Below are experts of layer 7 (counted from 0) of a mixture-of-experts language model. Rows are named router (the router's row for the expert), up (a neuron's input weights, with its number), down (a neuron's output weights, with its number) and show model dimensions 288-383. Each number is 128 + 24 x the weight over its row's rms, rounded and kept within 0 to 255. Numbers have three digits each.
After each expert's rows: a language model's description of what the expert responds to. This comes from a sample of Wikipedia text that the model never trained on.

# expert 42
router:114134150135138136093129126161081119128117130063140148092125156121137121134132078097154109109163141094146160132122119089165166136152150096127128080132167146109116126096104091142142131146139113110151124153135143136107159148155105119117149145110100143122154160168137120154145115165162110145
up0:146115136098140144120141109131156214097116119150137140125157145148144099116131090141130093167094136094110179161168148089123131173127128109133126112111144148150093161186135088107113124116085123162116156123145104111162106107133116112151083082167141122121113112112118140104131167118162135166
down0:128104132106171124118105155128119161097129114093109154136140122148144129172082130084135104074111097121136112164147104138169128141171121136142114163133149154101127121183123155106150112114126125105151110118121132133101141121141111147115120128135126163108151106122172122108130114129173114129
up1:144152132076069122131110165084116153176139142121114127119130158095130129129153100115119158116151103137103175130174164109133107122181107105117110158164124122141117139095164109099127126151155142104118110124106110102167116116127074123119151151077159110127194159156124099127111158146131115125
down1:111081159103144154133144145160178117104111094140150133137103120179121137141086142157130146170089134085122123124083114108131093154082135105153139123116124117124155092161056147171107138132106127146122128193134174159126087100133131114138109142191154125092123117129163164122107142123141125170
up2:126097136150128136154157149156150160129120137181180118104116144116143115173131094129104119114105116120141121129171136126089113097129114097154131164160123134114104161161118148134179097142095149122080121140161109202082104100066153108170157156160145152128147117106125142108135151147132149122
down2:102128131132106127136091133088161071145113109184067105134088150140121134089155141157130175138156108132105094161116136128125151148132113119090110137123116141136144136098147183138117162092109174112144167128102132098173153143158099144115131110118160100095092124135123120066133104133091138080
up3:167102090151127152110144154162130129142117099087152131108174139154104126112166109142133078163135106153106114167099121174069109155091087152117120162124124139147145133063135096154126115124137116138091096119143123121076136062136156141095113116119138128126119148129118124139145106136033137174
down3:141088133130158083089151132140116140102119127139133162111118155095114145121104100150094167098131094098102154142151143161122147116116100148091134163096109179106122133157118154125174119108109102153108106116142094149143133073167104109169090138145156138157090153155121197096137111193118139144
up4:110150149107111171122167134145116138140151121119086120117138143184162118133135121134144086132110153133088133121082135133130141135164138108139140154154098120147126128078131101125090126142127090114113144142141130120100150207126123167142162095159124117203107139106106126171139171142103132132
down4:127126122147103137164112114087109141168124135156094097135131106097110170144118143105137157092088168072150106091083115149167145127130127135105098090141120108104124124144142170068120127112116133141132145169137158123151135103123116102146108144129076116073124132114132150137113149121145133131
up5:089093123159163131097152074159119099098135145086133155131105135113160116130108108128131121095137176133082123121161146093110096112097144101154112177094148152119105162127071105145150154174164128156135143138153134134120102142113124110105142129148171161171135150173149094105135136155126092084
down5:109093112097140099140104146093121119101135124109123129115156165163144157126146135158154136083141137151134080159093110169147095144165166129094109117143117139149152136101140123147148131128115122117155125145167097137186122102120152127119127115124131134128097165114135135118135126093124139128
up6:128085132122096122163146075111101135118156106126103121124111153110149149166183110066107145116137086143106053123114116109123135138110127100148079156149101137155125118126144144112133074130172167116125169149110107110123124159129154092164130122124112136116150126076105102116158120137093110127
down6:107200143122131098135138138154135086124104143160102103160107145124117113120151145128140141160114158154109169153107162120138108105104145178118115132121142147118124122107116112111186088158144103102132089091120156145110117130116134136098144142167156148162113152131115143130152111133129171105
up7:159132170100162140077108145142103167118090137121143139108124102122124133117124121128145145161076108160148094111141127090187134103133181119150157154125105106170135120144105120130107171161105135103140118144113149134150137075131144133132098133121141157088109116108106077161118145150166109114
down7:119124119102130165144110153114125130134144145138130152112131141160162155118140075111133107162124166121138148145135128143124144125168133142099135118139161135108126062139128154092141089081124146149114124113084121157118145215133102134119153154118126125145154111075161129091156122146160130131
Description: Biographical kinship and honorific words such as married, father, daughter, Sir, Lieutenant, was born, usually followed by given names.

# expert 44
router:102117123131135112143129089128129100146135134107120151167136095112109136147104169154145109116114140109139142124111153108110111137116156083159190096110149153111140136165129134133126103115130112108106123103101126131107137120088155113079159153097108085131157136148098132128106122142120134158
up0:122125117127132116125152142090128101151127107156129104093127102118092145103110112155120142163122107127160159131110128145073113122107173144128080107123089106115116093117140130133119104155136161141102112143106063132091113119147126159116117128122052142180124134184104130109141139076112104130
down0:104111103169089126092168095101111121077116131147151108131115178125118158150123128151111140119181140141065132114141135102136128108140107141115202047125101118095146127124126141115104146167102123135125074145126138111098127151121087128162136161189108151114134133134147120120121133114100147134
up1:165075142104081115157134095141140128132131136082167095123137120161162106113133124162121175169112133113109119136146155100164139111143170115132141088118139165138140142145087122105137153107129142075142097133132078152116139151133109123136137149120125127146155113142161153118104094124123104162
down1:120162146153117118174131120101126138093142134149139105126129115151080154135154172121136116141170134116149161115129102119151101096131153102098122131163120122114161124120094150104155135145081122129153147107124125123115163138155162091194141135140120146112093114128134138131151084097124163112
up2:099146155161144132134142154118102139189126159128170133170120140138099107086134118113119162129122102163080127133144134146091154124156116157125157131090124138133173148146105148130144102140116133147132152131181168124100111114099107168127114107160146140131151126110138148136122088093159137102
down2:103129107106112106142152134143118146100096127135144124125124103104182125076115119126112103148113123122046158148142154104132118116162130141143175158105083156133117108132132119123128117134105151172112096124127108135142083147144122132121128152127072140151123143144110111132134109130126138180
up3:126131075138111141176181133099191155140070097163144119075122142116117088140135122103137140161143125129132149107100125143067141129108089110128146125161142096134107108102122128120127111085159131157116134146124147106146141161123133126109118093109119121111144148102090131116153106151134119126
down3:094073145112154129136124108120096076060113103141129102106111120095150138109172129132124066119187129113128135139103143162138082130127104101142114136156119087136148120138140088129099138142099134113170129103199167088088101153149132185145153151154144126117102112132157158136139133105122107146
up4:141113106130128075098142130142129153152123117132110101097125119131157140168092111095119130130115115122149144187117135120062083129149137138168143135135132144131161139130112062136154117157138145147140161086123114072079122108099129103125122133134146103117122138092139065143100151113129160155
down4:157113115126118144104124126138132161111151136113148127102143138064083100153138107138118142165148108112127116144133146106129133147139091166132131087151101127104143082130177116135105151112161134153183157132077115174114122126144143172108128113123129131124099129187139096130129117102169143150
up5:120136101116129144120139101172115099124110168094098135110183165126126140090102195148130142127168110130116119136117094098127122169126135067149135116096179186160143174108106103107104096133120111142085111111128151158125109082133146145115129092097113105041102137135139111166123106088134092150
down5:146153140130134098097095111161116086134145180092149167136145102163166098095093163148077136135134151121111149104119133135125110122077065122128138104148114107123118119124145113115118192135124118159156127074110136137123118119156149150145109105143161153110091165104124122098123102157119138175
up6:157130123110133131107158135146100116132165101107118143117096166121104121139149103071146126160184149114091128115145138128122118166127134108159125106154108139149125137131123143139171170185121091132152137140178087151165136166103133137135143105114108140139093121180144116120134165131132102127
down6:132109120167148109188099141157124092187095159117138107123112149105069087148129127147160159150110096147152153131135157120147114124145146115140119115116111084131114113101130126112113100122131122117133137103082148138103152080123096157127119161074146144184175137141166105147154169144123167139
up7:136128162110158154123089160161113118116149111114117119135098120132097111106135098136140070097081163125101108129111130153120114118145109101112117115097135102125098155121071121119100135107097134120128118157137125188171115154145121139110075127105113120159156166089173143126146144145093144152
down7:145194078118130142110188080130125145144154114117111115131095127096146125128150114160120124104112135097131128129150139197164140122114107174141144127113154108129116104143135113151141156135125144124099143120138152144123131141071137147098076157123112113098112142093146124127111074133103106112
Description: Leading digits of ordinals and years, especially military unit numbers like 502nd and 172nd, plus split years (2|016) and chess move numbers.

# expert 19
router:127098118082094140098110133151147121166121139147144144143114120127147149154150121154131130135097135130106084133108112124145170127157091137094137113111108099081129145147123159113105166115138087147120146147120141129136150143128097120099152171151092108114157148121093160155116162155158165122
up0:147143127093120124154141122132120146071120108158129186136130111144122166132120071151147080095138138116167107176150145078092165161146128104094113160082134103104146136108149108141111151132128137105155114125108130156104158094141090084142150142123140128166141122185120124141133147121158138103
down0:086180147132121130126115115092099177163134116139130107155106079111157110144137134147123132133073145121110097105127071127163065154085170140101137099160083126179145103118111111092136137120117102090133174092119104140105125098101134116110117078136120133131164096102104129078116153147173103086
up1:117132158174127148169131163127144119126141173078134085135123113110090127135150105096123110151133166110119170063122111107093134139127165139158101082131133159143117082149092132109136114101114098135165177135126104112152152117179115120128187146116134153157122141112130133139162151149143126152
down1:088083135114144132144150110139159128104116147107132110131115131153129139095113134082099123143110089136096116124127115167129127112120131157124094152130112149115159128089134144182118110131074139102091164107135119139083128112161091167105130118100140121159108093162099116139149127106121122104
up2:119090099120131170132117133109108144143125112163103112102160141130102085125115137132146130109115144132075123143119148083173149097134114122152174167112113162131165146179128147130122106146104096144154128114095139132160109165133138144129099121119091104132149091180129118073112152108093093148
down2:149126126128127142120117125129123126153163161109156097152101128158109133102080118124150109140125113104168129118121155153124101144151074138166135182118140128163155129100126141125125139075141141103164147097122176136121136167151111109121164134160128116182116083193135126137107125138188137128
up3:132089113171093140136093164152148127117114177138130130131086111094162133109135144167105141126133128173115128089128088147137108092103119133124141112126146107144084169128134106125161154116144157155158130177140141153133199161131119148134127134086099107100121095107106118115140137114154178125
down3:121136150164094107143171143113105146156104170161143091124129135092123142111114128129124136082148142107108098158166088166120127142148088106140142128140108127149086086142174114121126108126135129158123139144106118126130145124132125110121091142128112121124121102102092115136123144193111137109
up4:131090117127135123194141123158170120160105172151092139108108136123115122188105159106136160156136118111125079133102097100116091112133121127114093152115150083141115184140161101170135128151148098116130141128149115123129116146096089119160088154135117152097117133115133103114113123146124127164
down4:088117099108148084154138161140105180134108154137136130085133108174108134126157169072139121111109110102128155141107103170091135188110088122125126131125122118129128112159154100121130085109131135131125123115158096123126087149127142097109128126147169156180118135131128111144131177161103138076
up5:103155140127119113133076150158150092129093168117165148094112126113109136150116132149111089100109124081124143124114138118144151147123100069116141146140135148108147158121112136165149138138118115086109144151088134102168092140119132146125133083093163105151113150135105154111128115089098162063
down5:110131163139136080119106109100174132148153160129138143120114145160090144131159104105139125134133117137156126137131111137127104105132120117116095090144155113118150075170104104121136126147151096145119134126156137170108124124126130117150158077161137122102106151138150072092129166154170115094
up6:143088146122151114115147128152097123099098120122113156114123075131133156163093137170127137140099100160105163133106126087131113154088095141096095106101192101125158071154085117150142119109139118105125148062162116127148126139107135157117117135132134120089141146107151123108100130157142164141
down6:140136146154097135122143138160122079083117125145132105156132097091114121147095158130134109111078101121075162141124119104135135149137074163127106104076119154117137080164131116118111173155086133104119101117164137123116158157108130118138092115119150133113102140104122136120145126159088134128
up7:127159169117127089152078111089136110128121095097110110138107120116169127131078121151134155133117137126143114122134172136179126053124115130168142133134099143133073141116160153131125162165161121139169135111133132118145100158110128084125177166113135144168143148128113121124125158119137103129
down7:117131121105144157147146170133105129103118133099146107158069166109165108098115176111123127120155169099134093139152142127140157126148102159151123118208103129114127135161145135122117094100128096160095171146090125139148105171141144129126118183105116143110136140095153104145134136109143119133
Description: Mid-word pieces of foreign place and personal names, often Italian, Spanish or Slavic, such as Ale-pp-o, C-art-agena, Camp-ania.

# expert 48
router:144104126160112119161164072175116111139142098166148129130113134144112087126119113135188131110141113123138107154118159106136134064121184151139142117133138070107136147126103080112130135126189126172161141119132122137104141116133161139101134121120115116113141139063112125119090136133105119113
up0:100173127102168094155113142138098119114086130123146107121118139129106109151087139115127107135076157162134115112192124112137123113120121115114090163114119133127074105139073117101121128136122134159125177122138138068085123131138135108141120146122117133132111106122070100127148114122135105124
down0:134131103104102166156118121139139141131171127147096125115120145145125150154120134121102113114131145106098138165066114072103156115125072129135121075140126123123180130103125086156131147104119113146177145144145122150135148117106111129100130103071160112095097110120148157109138160120138107104
up1:125133130122174134126115073093095119144079105163139109156086126105130130089075131134167118115096091151143101147132181115120125113133095104161113153184135112165116150139120146138092134120125112132134081120151115149107101102129155147118166108116092100174155155120148127151156146159095137107
down1:156136109124117106140148177150172110133134157118057119148140097104140081114143153114147140077115109105101156142117101150115145143080059138145076117147096173138115129166110104144124118136137117116130090097124113126141128080171161137097101172146146101092120146140138125148162132125114118125
up2:160105119108093191175144104118104180142143127069149188147122102131151107135131136140138125156120106100099135121087137155130129101123156104088172106111150167128127156160118126116156112137123120144128160119078123163142152114070140123114153107118136095147103116145111147131122098112120104159
down2:144136140110140135114192083136121116150135142157168130113125115110130100143124099142164080113156118177140144102129117079121145101143137119136123102090146089086127179087175131166101137142148151141114099163122104131142121112139144126107143110136109137093142169139106176140111127145170125131
up3:132114135164115139143128131132116122121116122057118134117139131103112128086106129131109115110107125138176100111107150149141117161137174119097118102190150146122129131163180074162138122127167100163080144164154146138088070154122122144129156140078124142106110172140145092151173128114106158117
down3:167164153137117148134148185102138151135148156145143115110123099135118097138150089131162132083157078169112187123128096101119133131149116115130100125097124133155148109083128170127101133095098155087168157119113161172136174131171130129117142105170147148095123107151123126153149118136128111138
up4:132129096104107107129148113116122141133116120149148130149135159118141126121160127119128148137125107120114136101138118112123135099101155116147162091144103098150119129111154148068117184104120147129140120173089136115188129167133137126130095137135114105136143121102138149099119091141129131105
down4:143123125104085168096136134168106125171169136143111148142134120123119106135125157162168052126115124158127195154109122118101101159127153152098099114124139165153140163181133069116124101102062103105123167150115161143118095109121119100103115127163105125166149123124114150098110122151127154137
up5:141105111107113158114151112166178121150123158144120143117076152113145115169131115117107108124139110146139151144178163146124161133161126147142086140152104063114174106122181114160089118134167103132134113132144153154115145132130144100108111163137111141150111098134105156170134152094099134159
down5:161149151129084136172112131130108137151128131098118124099158129108151134144111145141132140131135123123116065099160148146100135152111112169155083108082085161110097110131116146104149129084136117165152129137119141110141123139132123103107121143116116127139133171152111100093150104122155152171
up6:146122118162140131092115146074123169130125128140172151155169131191136165109137096122114157074131129173112138108048119146102129141136132148132111126126123103121106100100171122135132120142099118103143123146131110125114102127103117128139160152124095124153136134138120095145134135124104100168
down6:115131129128090175122164141130144153147094133162139077165111111112109104140134130179159141129093119164112113107141165160132168146136155132148124103119143116116109135168132113130148141136109146126107109138109159103125138134145104152135145128110157096119159127161140155100122100173100104148
up7:132097157127132099117116150135125097134128104096099105142128105090125157122076160118161120095152147121094200139134128138111130156124079113168102148156107143098094107168130138122141102121129173112134133111148104131138104150143160094139156134094140150124136139131062127177139156137104163108
down7:112153116069144101158137124152129155128118101123160161154150121145126079086129130098056081084109113133156143120132088113103143150098118132117128137131126172121168115117125101161092125146099160126116124112153131150118114145126111122101108119149165152129065099107099099157157125117139105135
Description: Pieces of transliterated foreign names with macrons, Arabic letters, LaTeX symbols like _{ and ^{, and coordinate separators.

# expert 57
router:145075113112111107160157129154148137146162148143130115131098160143147124102170136174117145099129163141111127119135117091133087086119159115135109126145095085156181111125109147130092159126147166153134125101140110142089164127108147107130099146081125122133159169124094148112103086127134095142
up0:127149133146101123113184090116151148174125137118129089136123131152126129100141159131165167146174122139151122103097106117111120081127141130131077124164118090147167098139122118059110151143113127122116138138119132097114132158123118097149143101106125122107124086125081134087135132138159120121
down0:144174126120096126115084163119120109116099132156100089148132095100163138145114146120130124116109092087173172162126140119099101137118120133115128117086080154123125133165133125103083103115093086114147099156168138165115132103158145106145133158131099094112133128145116178111102166120121113129
up1:128088093109133159118136138131106140115137139201150099137107086117128160086122140113113117147125126171084159146136137122070156159127094172103143121140104100127127078111156081115132105133123127110131088164127125152153143111104163144088137125129073162131098122136116122123099146123122112121
down1:147149147129104157085151148132114152120139123077153128125139116160156110137154129155128106120108135110111101138131092139134125089146122070147142162086162119147145098140103126135153131122082176109139152147137135133162141153141101135109147137102112156145129134148123159130124120152106121092
up2:142109097123162174130119100126154147164153132110124120135116127112107122124101131104094136164147142122120133130157114106101126102105108129134130097107166184160096130127088128098099110111104134113073129140141104129115150136151129116123127118139095141146149106127095107062125116139109102178
down2:113126133115130129125084064122107139141148144205129158113097133126101151131142106103091109130137079135124122124112125170129094138146136082170108091143158117119141086136154130125110167145112130111113121132117141112135151077145123101150102118134109119161166135128137169146138147151083126143
up3:121151156128149131154099131151093086127127121134149124104145082145134188141125101147111150102142112145118088129132140143108117087099150063160166141126116147136102157077125097153168136164131119107147137104150097127113143109086124122145134113160144109145131102160121115079124111057128119150
down3:159138157108140093155115157116174118100149129138137189136132121105153093085143162107100097126106142080137139124143135086125148110140089108121193136122121081149103197137135089120163138110133134118125142157135110115116158167130124146130109136158171144118155135090133170127140143135154117131
up4:154121126133147172075152134115118137114128192132106119117131132122106096135112179109089112161081123167108097102065102113118140148108117107122097141150152087165149135140143115144133147143117147143129128079077141119149133097125121175155118121121089120136116107127127118146099105177147162144
down4:186115136104150138114116170155106122126119143118093130123109141096129132140124164127121140147130103119129105146127110125107148098049092148116148129087140184138167154143144097094132095107125137110095128165129103120138135121147129089140120144117111147114148154135172099129185117161159125108
up5:139127189166137115102143154137143107168138152105128135103124095081147138136124107136113153102128135095159137119116151138201138132153166159116135153129088136108117101125165149145158133127169164093155138145128127147150137127157171159141106118149149129104148163116104117133110121156134107132
down5:152159131120129122107113098170135148132148140164117118138148104107103156101122138138117130121150095116161180123142126142149140091161172141114130146177075176106169107124112184102142132111140122134126132156097114101088121152127139105110115138142135170150129138127079149139117136117121114134
up6:147124169132139106138138149142074131116110129143107145130117093098138133081079172082133143122107151140132091155136138141141076146154077126169133141153143106167121121120154086123133115139110137153135106145134170140117130123114125135113179160109105126137115138110114145146167079139110163130
down6:112084120125144109111168118158113120122145168151088093179147130122134092128101123162135163139158097114146126118109121104145110134109077110131123107105100102090116139090073150104135140153137125076083124120124082163136123166167136116120119159130116133102108133112133115094117152171104162127
up7:130160077116130143131120133133135103125097100131126127123147181093154124117108131086123109139124116127110148105114117131122178070103087149110139128114088129130140117125163130129142069101168150133144110115125121163149126125124083118113115151134130112124131109068081148166177109137135153126
down7:126140154128141073112158113155139101144154111101134165116104132151087116146132123167115131143125101125125175151145114170143119114110165156104123141154135118148124134164082111114128142107099121117164167170174152110075164145142135187118091145164120086154150158105128126127109125125109154131
Description: Capitalized first syllables of proper names and place names, and the vowel after them, such as Le, Ne, Gu, Ha, D-a-uphiné, Mes-opotamia.

# expert 3
router:142117149134155163102145127156137140160158099110101168149165101120139123168153162145174125160130125143099136154139151144164167127106114107107131132185112119101120139156128099118158148122138094152125100140138112129124102139068114120140166171112130144165144132142120150113150151177137143170
up0:153150144108161123114111132144152139162126127092102056148127157120109084146137114114097138097128145148113133154119102132139087117121090136106126129097146143164070121158079148137110094104144132135142103114135088090136122162151129127163146139088131159118147128117141131132112094089138155149
down0:123139131119170134128068133143150086144178082148085121136149101134110126115110173162140143108110151137086126104143174085118103085157116140154074133092141133078146096130118186125118133133134124135105085086129077154148105116118159124091126142146124141131172107146130139077129145171170114155
up1:157098177121120133113121122075099095147123130154138135101130106128143168137153115122164159121099142137152171172121102135129164094170194163125137128108131114116160083103106167152123106121075136132140147103167136181076135114126126154134119102133114177121128149122151098152114140161147078140
down1:171121147117120168151102140118094120123151134137160106130091158110108146150154098086148137148115130083103165147118098104106167106146143143104150135108151145106111090134112153111102128164116144103115118140140180143119137108168115101146159174134126101083106138135088119118142171155106123154
up2:096140116127158140122113119089125117111111093082137152174159105119105129141124131115137109129199141144122108159198160146152129135117143104105147139113174149109126105170138155102133137121124152112121112118135119133095130120092115140169090117152075112125107156152148135105134113106114108126
down2:098117147130103101131127082133147139123124148113124141097142106144150109135130154157134133096119117111134131118099146115140147109138077143137157141087137148089118131162165101115119116086153112128115125124110109153119135087150089091111087138152098121149093121122121124150145153163124177142
up3:149154113151123150117132150101156095126119112132129121139101133153160174131139076091103139195151170138123093123100088110138106117095102149141080099147129111128132120108114106115158126123103132127161115137129103137089115136132121130141120136109075123137167116094126166146116130121144130133
down3:099104160127136141103122103115139147131159125086103124138112144147184137158091172113145128160121107116153149139113144134122141126152148116138110121130140147178150071134092114120143086130093113122095095089118142127134143119180131109125172152128075077103138185110126137151143121140123102138
up4:124170148132163095117087097108080099106145119125113155147134133091181130123163094089120160111154126119125168117206170127153127120118148154136167131112088134154145102147153085111123122098084108103122126118108132097111118135107151131131125095154133147138105101171130118066139135131163114143
down4:163149109141139117146111136146139143148170150125109125111141106146084147108142153139116161131129113111097159134108144127114137073107163161167082120138071121111095140128142120152189104094146120126082102125131147136096135139104133044075107125115115114129097149127132127143120117136119111102
up5:152125153150119121116156137182123134170113137105148147097165154144137102134122178136108109074145097131139133124168142102115099136147111153135135139145120115130120097124119144156177134087130118129181137103150104192153130145151158179131107127144127103113127120142140156113148105088128129140
down5:126123139128129082164082166105099182166114127110112134121122108137135120104153175117149163113148167145120109106116140119120130130077136121147139152111147125127148148116141076144118073103149131122079137159140095130118116082136159088103149136127112136111169130145097114139091101139133127166
up6:148126119128076121137184109152147154096154098143103180134134107091106140119131122136121067164147144112145072096112131111169125167105142105115156115171150136158185099127154142112132143102157116161157120118123083148151149079124164107145121114138133136140131157114056175129132119082121152100
down6:114129149140156093102134104156155102140130127144182114151145082117106093127126163102132125175157136101114156129139147148100116125107135140094138128095129111117109132147137170102136108153112136109141097139131144110151082122148160125141135133152122091124110150114136116132129118155144137096
up7:114108099104144114130164091136181156131112113142118133124167080119160096095139179134116149061158151086108142119150148169131134118114062103113112119103133133131111191122152127103129143081160123119139123124142144167156173127102116144127141125160107109154116142142163125111158129146091179092
down7:109099107120110143144163145139130148222110127131171116154096133083115098111102101120135165144097142111166138122142116102113142126097126085149101152123139163085137130146122183149161088141114124085111128166117162121086155089155078108176144166127106122120154130136108147186112138161141138135
Description: Final vowel-bearing pieces of Spanish, Italian and Portuguese names and words, such as Beníte-z, Matte-o, Olver-a, Grijal-va.

# expert 10
router:128131133151114142120113149163153110134149109103117149140181140119104114109124111134122106101083146143173135136112134166129127131183114149151111151115128153161092111083131161124113148122141131105147143134171099146121120132134117175106114140151124130116144126138159141127121089153139136136
up0:141126116121150164131151075133147157121155140138146158117133102132144145089144117080154127118127109168102124133144085105122121144118104141149130128143136108149146109117092141125136120136136118115114128144165104167170101107134135095115125112114133164130128153097128132101158135094073089150
down0:135163116139135119107171188120090119129070170126108117153129122170156148164131164122121098141130145110132167131115184171128111116183127141149143126093150155113116135134143138128055121153162180142129134115122151163132091142128093147130120145182154133126143127181121149182110096108151156059
up1:093171098123103150094170173114133140168133137070129127155116132098169116045115109125107161161126139124139128117098121146147180162098134126104124106133115118133117118126127149129116110110096102108126170156168126135112138126147128142119128107137103118107113115101102117131168132154087117123
down1:143139115167167114115125130107136144133170170162127116106126101169117111143139122143176141169139136183103148114151151096130155105160122082113129128124139124149131147122120129124142154117175132197141092113139154134103128146135146126165132084162119141153129130090132160121106114119106108141
up2:131120126088128186183148136157123115139097194116114168131162125119131163131107120167144142096120124165121125080158140126122113151058136111082136088119104147129128089110125150099164120125102115104123155128182123179148107129113143106137085146124107129115110101116127130115115097127108133099
down2:084110160094135103078112135081142140107117077127146120089105161169130122131136166149116110124131129128135143118144092094136152141166101155155084131119097126129127131088124108099092085153158137140121151092129163104133107113140126108140146136177091123166125115092140094118147138110137096148
up3:144120118152145092120150136154143118108120115145091144121140131159140096149151122117132092174140157146114152115121145118104130099133135127160125104085102108127136126116155130126131127103131069154107125138182122125145142124100114138100088166128100167161100132117138100138112148168081121102
down3:101091131137136111113131133067122161140170158131158119081138153121150150161112110114106076159119117094098134055133147114111098093138088126118092174143160142150119137154098074116131166146125144124147179122120114096104104139165111114152108155162087098134127111118108150095106152146136108124
up4:136117082147117130136122142143122118104153121112121147105113095099086096152118100126142114149159124113135162107157124100081132129078113122207127065143130149127141115134132147143128164153142131108167121129159176106101120106165118146159153115157113141116136095126128103161124113135138071159
down4:125130126118133161140164135150104114164125145101160092163137166139123106156099063163097112131109103123108175184095139139132142100185103127142136146159161094173101167136114168151183111087139152135112099143114145137108109170126100115095159095137117097126132081130104145174126115156144130097
up5:144092155154099136136129132114115105103108148097111129142159097137112123088177147113123129136170083127134071138164122138061140133086136093164107136151137095120119159139115134173179167168143177126121120137144094135105103161147129137106151121140137148139117078121120122125126128153155108125
down5:108135117143091134118095148123128102168107100103109131169085163142142156143109112147082132136106114148178150066142132152162105080125136121096102176141105162149140136127119148124134107104109152075129137106131175156121150079126128089154119187134138115118147147138108125143123172175132127108
up6:128100126124118144120151139114149100123133157133163101096095135134138125099118135129093100129118122159112086120096148080135116132124121172122116152135102105105113152149179110132153108057116186116181117127171110126161146079144142131113119154105123141068107152163127060149134104130122111100
down6:131149106161094072103167145140179171113089159111145159126153127098128087148142130137138123129135139129079106126110143140122098149188090137162107107146088122146102135143121132120128165128114127093105109113156149121104141094103143123156131093176149133165117147161133132091125143128100119149
up7:137181152137114151119169146096117062094117122104146122116147156142153094119152155140127140128160152146143114104149141097140146171119138142167119130098143155150106185143116140124125129175149136143155096121113097131158113109136131139115114158162089131123095133159105140147120145151085150114
down7:122117081145146075100123127114126109111155133122129149176121094091127178136129136126111113149143089129148131121119116148115150108094137109127115109123127180157117095143121118133146113105146110127104158145144152125141141137087094115151163150123097146194121127128146117086112119165069103128
Description: Line breaks, colons, quote openers and plot verbs like said, tells, called, learns in episode summaries and reported speech.

# expert 27
router:158163140121167117140143142158104144122107136144163119110085171144174145093143115149181137153107129099153087108111158105196147130178177160118122161099145136134117121114144114110156111135159133139153103108108147155142135111102136124098115105141120123113091077145128144112132132101116136110
up0:078121101131156114145138118198119131110106145158105158131150085136158153137117085099130114151178139123166095109107133129135141094122119143183103149135123111150123146147137163147107156107150139136130134085096130097159122113111102123167104131104088137135088129149132127123098157140123145130
down0:134130105122105100124096162125159131097117104137101152161133134115158112145113090115127100126138099161168127106100138127108132149081155160132117071122153171121155149134123113089154129114103143098166094112151174129125169131084067153179111144152136153131142157137103186163122097147144158115
up1:129125151145080147133145150148193148124094115149149108146111099149142148086130168083125096128123134127079132169166165156124108111140134158147124076140137110097138200133130105132130112094100125079105115111107139157147142167152121149133130163107101143106106078125119146179098115167123124129
down1:169150145125105123161161159108106156169091117081084121156143152112149094143094082131168155183119133141178109111101119129175149181099127127104117136151096163127097134120126130133143095102136111097110096111108142117097119131079136123145158119144167148130111136116146140106099100112175183115
up2:102102153132115107120105120121124134105153153129159107095112116104143154144117136129113123131098128139165148093132093112131131109138109110118106125103164136140118120133102113148137102183135137145182153156134145119135121097167092126083115097114150150159142103153149143123166152127130160145
down2:104104125125089092148108105112128115124095163163138147065113151124128127120123128139085148127137113120142124132101097134077160117144133130088144135142087097146150148143136103132116144150125100122159110139142145099149132160126117137164119133120123077129083121122139139141158064148130188158
up3:164114121160126106154171121121125129130129130168090138111135147141121069132180127126086124116128117124169135122156131077113110128120139124117121196146087146123141153153158112120100153163116157148096111087146094108118113086135140136135122176076100136165132108180078161087091112143159128123
down3:104155130125178176153104147139097110151094136124127182121127117110131146154161145156159111139146124116120127091097142127103104131090087122104152133124095056171108137096139101151113143100111163140158103096139132144152120107105070113144137160133130131123109160127124099125102140098153153132
up4:113121144113152101131136116136129131148144164157117156153096132086128100137113134093070118165081110134147114089132120120145153102112068150111125133127110113140140124132129131103140167120123146154110122141143119109163143145132165128119117126122128169100118149112144147171152139167106113154
down4:139112103141141117131169155113121119136137098079155130110112113135124144074132098132152124100159135088139185136138121149133109140130124118120130132139159171136105088137128143155124168171126110104141106135152163125129128069143135140116125131139099101115132161145097175111120125134128081109
up5:124125162139082143132110160119094124175129122102131152111097120080119129102073145131181132155116156157093141162119128112133102139117153156147146137140159123103109159118108132136130160146125165152138119123144134121122106153143152142166107153111130165085131072127149169119134153137151139150
down5:102119098116119134156125083119114098089124150156115101144117124148123127163133101160134127148128109136103096151127102152137189108173127045116116125131098133134120104091133137095149114115140144109126097106147143111178132086135135120099169096082133151157125110143132099133115095110127133142
up6:140124072131117138116137156107142117144133146129120136152118105184138151178075127145101138150136106126171131103113118124102089130109163064115132124155171164129135115142126148155138107149107157137160122131119146123121094120113135108147138125110087133124139168155100148141141119122119089096
down6:135150177133143156141113103120157123104126116119125078170144146095142107071154142150119148125140155174118119129152141113124156107110133119117085111108147058137132095078138109126086169139172132169105153135110123103131134182151134122133123145139136164114118131134143113098114155133119164113
up7:151130132146122152116117112123142141124122120117108092096151126110124105100101094114147095109071109157114102096128137150113130140114104164135109126108095111126110124134160137141154103157155089130105118080125141105108127169114129165155133143125136126170161154102123105141144133133170154121
down7:099140151134142107128145155120107189157140122076135131111171098176118171139135124109123137124132093080106137172152141102154090128116172125114190114133144140150122121120113122103123083108118137119141078147126108127093137071183172127133139143085130138122097095115098100109108104118111086117
Description: Commas, semicolons, dashes and closing parentheses that end clauses or list items, often joined with and, but, which.